Below are experts of layer 5 (counted from 0) of a mixture-of-experts language model. Rows are named router (the router's row for the expert), down (a neuron's output weights, with its number) and show model dimensions 0-255. Each number is 128 + 32 x the weight over its row's rms, rounded and kept within 0 to 255. Numbers have three digits each.
Before each expert's rows: a language model's description of what the expert responds to. This comes from a sample of Wikipedia text that the model never trained on.

# expert 1
What it handles: Units, sports and media names. Unit and measure tokens such as %, km, kg, °, million, plus football and TV-network names like ESPN in sports tables.
router:123169142092156118163172159093096124152088158149154104101136152100095087086124147087163168087166093171170142097164089161168167167165118168123087119158101096156091169093163106147089138082130163085092158105155166084089100170091097104175139087093115095102093136106143089111147159088098159155169166089165089087170168176155148161142088090118103098080089089159141153090160141163172168170093085158130104136150098086117169165102093108170094088168097167116160171125091172125170091136123085088150084160084084121088167099090159171106165106096142092160167159099153123170101164102167102092092096095167160166116113121085091088158161131108127165086096150099160166167137101163117139159094159087164154110162092120164170099159085166137167097161109157133128161090098117161162102152087086
down0:131106187110167132133133155130119034170158120161136168129067137162099092160166170118114173044137146084160094142116126136156163167101102142137118103146150135103071156068116127145104089170122159123106114096137175086125130146135109142148162122116177105150122138135112072128149163117105099161105168134098169102164147122116122131124143130084089170124136108114111115123123180140113128085086091089123112111137159100160119085141087176121123114195069112122108144092152158105149210180114071054093028136080169104185187145129147148161156140095159142133171092149153155123107086088157115126073165141147196122179086105131119172135146144119169085176117107113135062174147107148075104113169108164130152152152147179096157086144135118132061061165114153119090097153096129195131107069078110

# expert 18
What it handles: Common content words. Mixed word starts and common nouns or adjectives in running prose, notably public, government, House, orders, poor, founder.
router:123163131093158119161168159088107113150097162150149105102147143097095093085125139089158169088168087171175146097163088154166167171163129166123084116164101094158093169090164101153087138080131161083095150108168166090095103167091096104178131083090121095097093137105148093111150159106095162157167167093163088091173171172164149159146088094119108099085089093154142146088150145157168162169087089156131101138156103085118164150104090098172091086169097170122161165122086169115165085130120087088150083155086091116090168098089163169116165101104155087166169160099157122167092159097169097098086096088160161161115117126082091090155163133117132162083097161093159167169132100156117145159095165083163157109172094121166166103165087164146170093160102157133127164091098125168163105145088087
down0:149156087147106136128160138094138116178123118177112099128096200075070130122083178087169118079168135142133095163141110131173093114123110169118123142075129154135177130135108156132162133119154101144147117159139122092125163123110138104137069133084113093133136103130115156119109142089094097106133153144120119126184100132124176107106157116169162159091092069105101217080061123094111147074106110154096156125189177199187098164197134086167151084123099139102176128121119098136068152174137143145110125120184143060198108130126097159115091105132133084188114142065136132124143157142181124134080134111127100106099146122143103172115124130145123106105057188156081072192150123106148181214053097128123118135127119130158184173136138103079123124119136138138157086063158090087078131175088121

# expert 9
What it handles: Name and title pieces. Word pieces and capitalized words inside proper names and titles, such as Building, Valley, Stargate, Slowpoke, plus born and months.
router:117169135097159114167169162093099111152092164148152104098144150099101095091121149086161166090166091168169143103159087159166158168164131161128087113163094093156093172097163104149083131089125161089094141100165166086093094174092095101174132094086117098099093143114150087109147161099097155157171167096167087090171168170167157163151080093120105108084094091157145142089159142161163166171089088161121101143163093086112166158105091104171093091169096161123158169122089168115168087136118082087138089154088083114087172094091162169114166109100153086161162167105146119173096161093168100101085097089168162164114120121082093088157166128119141159080093150103163167166134092161118139159094159090163159103170088115162169104162091163142159089159103156132129162090095114162156100152087087
down0:147210062170109076128178111102135086105143131172133113103106101134160113138099125130104174150146129074085123101145147122109097191104136089175096102120171214150123153128096072089133097089085146135130156120078098145143094176075159135151162106194092114191103121119111075171205108148083113117114177165143111092079149073107145110140192107178161058105093140144081128066096127162111138106090088123114148137127164155057112088108102097134123158150164123141159113040090165108087139108103140135067162157207168157105118178113159096095153163118090121152083112097152142142112144188143109128102151119121121125174138089137139130106156109147121154125070155128123016142122102153135162128154175119153097131149132109128127145126109122103106149135079131154135147125063173112111116112067128

# expert 13
What it handles: Infobox field labels. Field labels and headers in infoboxes and tables, such as Location, Votes, Candidate, Career titles, Date of birth, Kingdom.
router:101167170122135123160121170126105087161101139101160144066114153111113085110103151161162134095171056178192168083158132152148114153163111149115109131159146128128072143088179087154118153096140120085091101128145132105115188093090080146112163153066105140143103130082178117150157146071063132140125112127140118111166145109138146153136109083165069081131150175202151103156118105165126107145097092073146098171096142107120144171103144127147078093168142094077160149149115099095165143175102115108192143149126136084144141089104164129070151097123117109200169137076148175166131142125156200108087100095160088133162140114159083115182175131129079150125113128099122130132077095141146085174101165151162156148121108164183110159176140158193153055152118115201152159078107113160129175123070083
down0:159148068113150124123149120113121182137127162130054174099148088133134103129119144107151179061165100098125140071120187114165170141100095129159164152142156088127111170124154174136131121132130117082144110065104125136162132108120133154124132162130169107195091120120140125087110103174101138165141106211147111131125125122142111113174192114107145131142142120111071147128149123165088122093144154120165117128142177102131118101075138116094080055176098100091131169155115144083194123153139074170065106160137160123126117094123153094165141136125100145106109172134152133132119150128226099126079147133157098178143126146124106055124154159143074147109112131156048129075195113172108128105157093077130090140131129079093156142122189152064175209184155169150195130046127133120186084161144150

# expert 47
What it handles: Mid-word foreign pieces. Word continuations inside foreign or proper names and compounds, e.g. Constanța, gamelan, Ptilinopus, Bibliothèque, plus de, St, County.
router:117167132096161116159166162093097110148099160149151104097137144098089088088126150087165173087166088167168143101164090154170168169158119160124091119160099095157096166087157108149085129089131165086098146109157167084098095170091090106181135085094125100095087139108149090110140158098093164143166162095169093092170168169160153165147088091121108099083091093155140146086161144157173169167097088168131097146156097086111167165103094096170090087163094169119160168130085172112172089136121083086148088169087087112083169092094165170114165107100155086161169167105151123163101161102166102096090094089170161165114117122080098090157151132114136164088093151097154172170136099159120140163096160090162152113170091112164165104163087166138159092157106156135133167084096125169167100152088085
down0:159134140120160141155101168122132120123090185145141153146159108100108065129136167122183142137164115118152114185177192125137119142167153101140164112192118117153165126124137067181133112132105132137144130112115114119134143088157113128180115101153093168101168116139080109114145161088113078083099162133122135146096096083169165074072129091036106130130128112165142122171043145198110164131057144158133198148148121187106094140143145086150164140083071155133127158139134162143177145105121138153141160188128151182098123128134189200128069081150142163165133134098144167146107142144059134140170141101094099184137134161093176122158099105159144102156149135111122169109179090087133132085190152122137153020141112118164174097175195097154133161106143146125124148128122110055110120165165101

# expert 15
What it handles: Name starts, list credits. Word starts after and/a/with or in cast and credit lists, often capitalized name pieces, e.g. Regeneration, Reginald, Ryan, Steve.
router:123167134098158123162171159091100117149096163148157105102140141092098087087125146089158166090166092168166145105162093157167164172166125160120085117161101098153096164093162101150090132086128160086100151109162167086090097172087098100174133090093120100103091142105151088111145156095095155155172168093164089092167169176162147161156088091119102098086093090157147145085157141160165165172092085161129098147152098088121164165106094098169094090169086172122165167125096168122163093132119087084152086162089083118086170092092160170114165108101151085163170168106152121166096168107168098094091097087169161168112114121087090087153163129111137160080090158095158167171139097161119142162095161087165156115169094114161166098164086167139162087164110159128125163089096126167166102155087085
down0:154105187091104170156123112115073193191048125071085216090138057110132132130074123154118096104105148108119085146173101109118155105063114120170104107158127166111116128139071156122131152171154041110134152069118102113141117104131103133118106109127149082151092108117135130111139148094122120127132105073126115189130141148092104126153113122152097068138193161175158157103171140128088109117168140133148154151134094058124123142100158140171091163168123102151103152102183127120144118117172131132104122184098140193109162171126101116147101154112063111119181167161151143147167149099067147110108069099138127138096070153141109185219140139164148152112150121125062135143110194098159131155165153143108153157095072114124124124169124145132133174141187166079156179143175152050110161107121116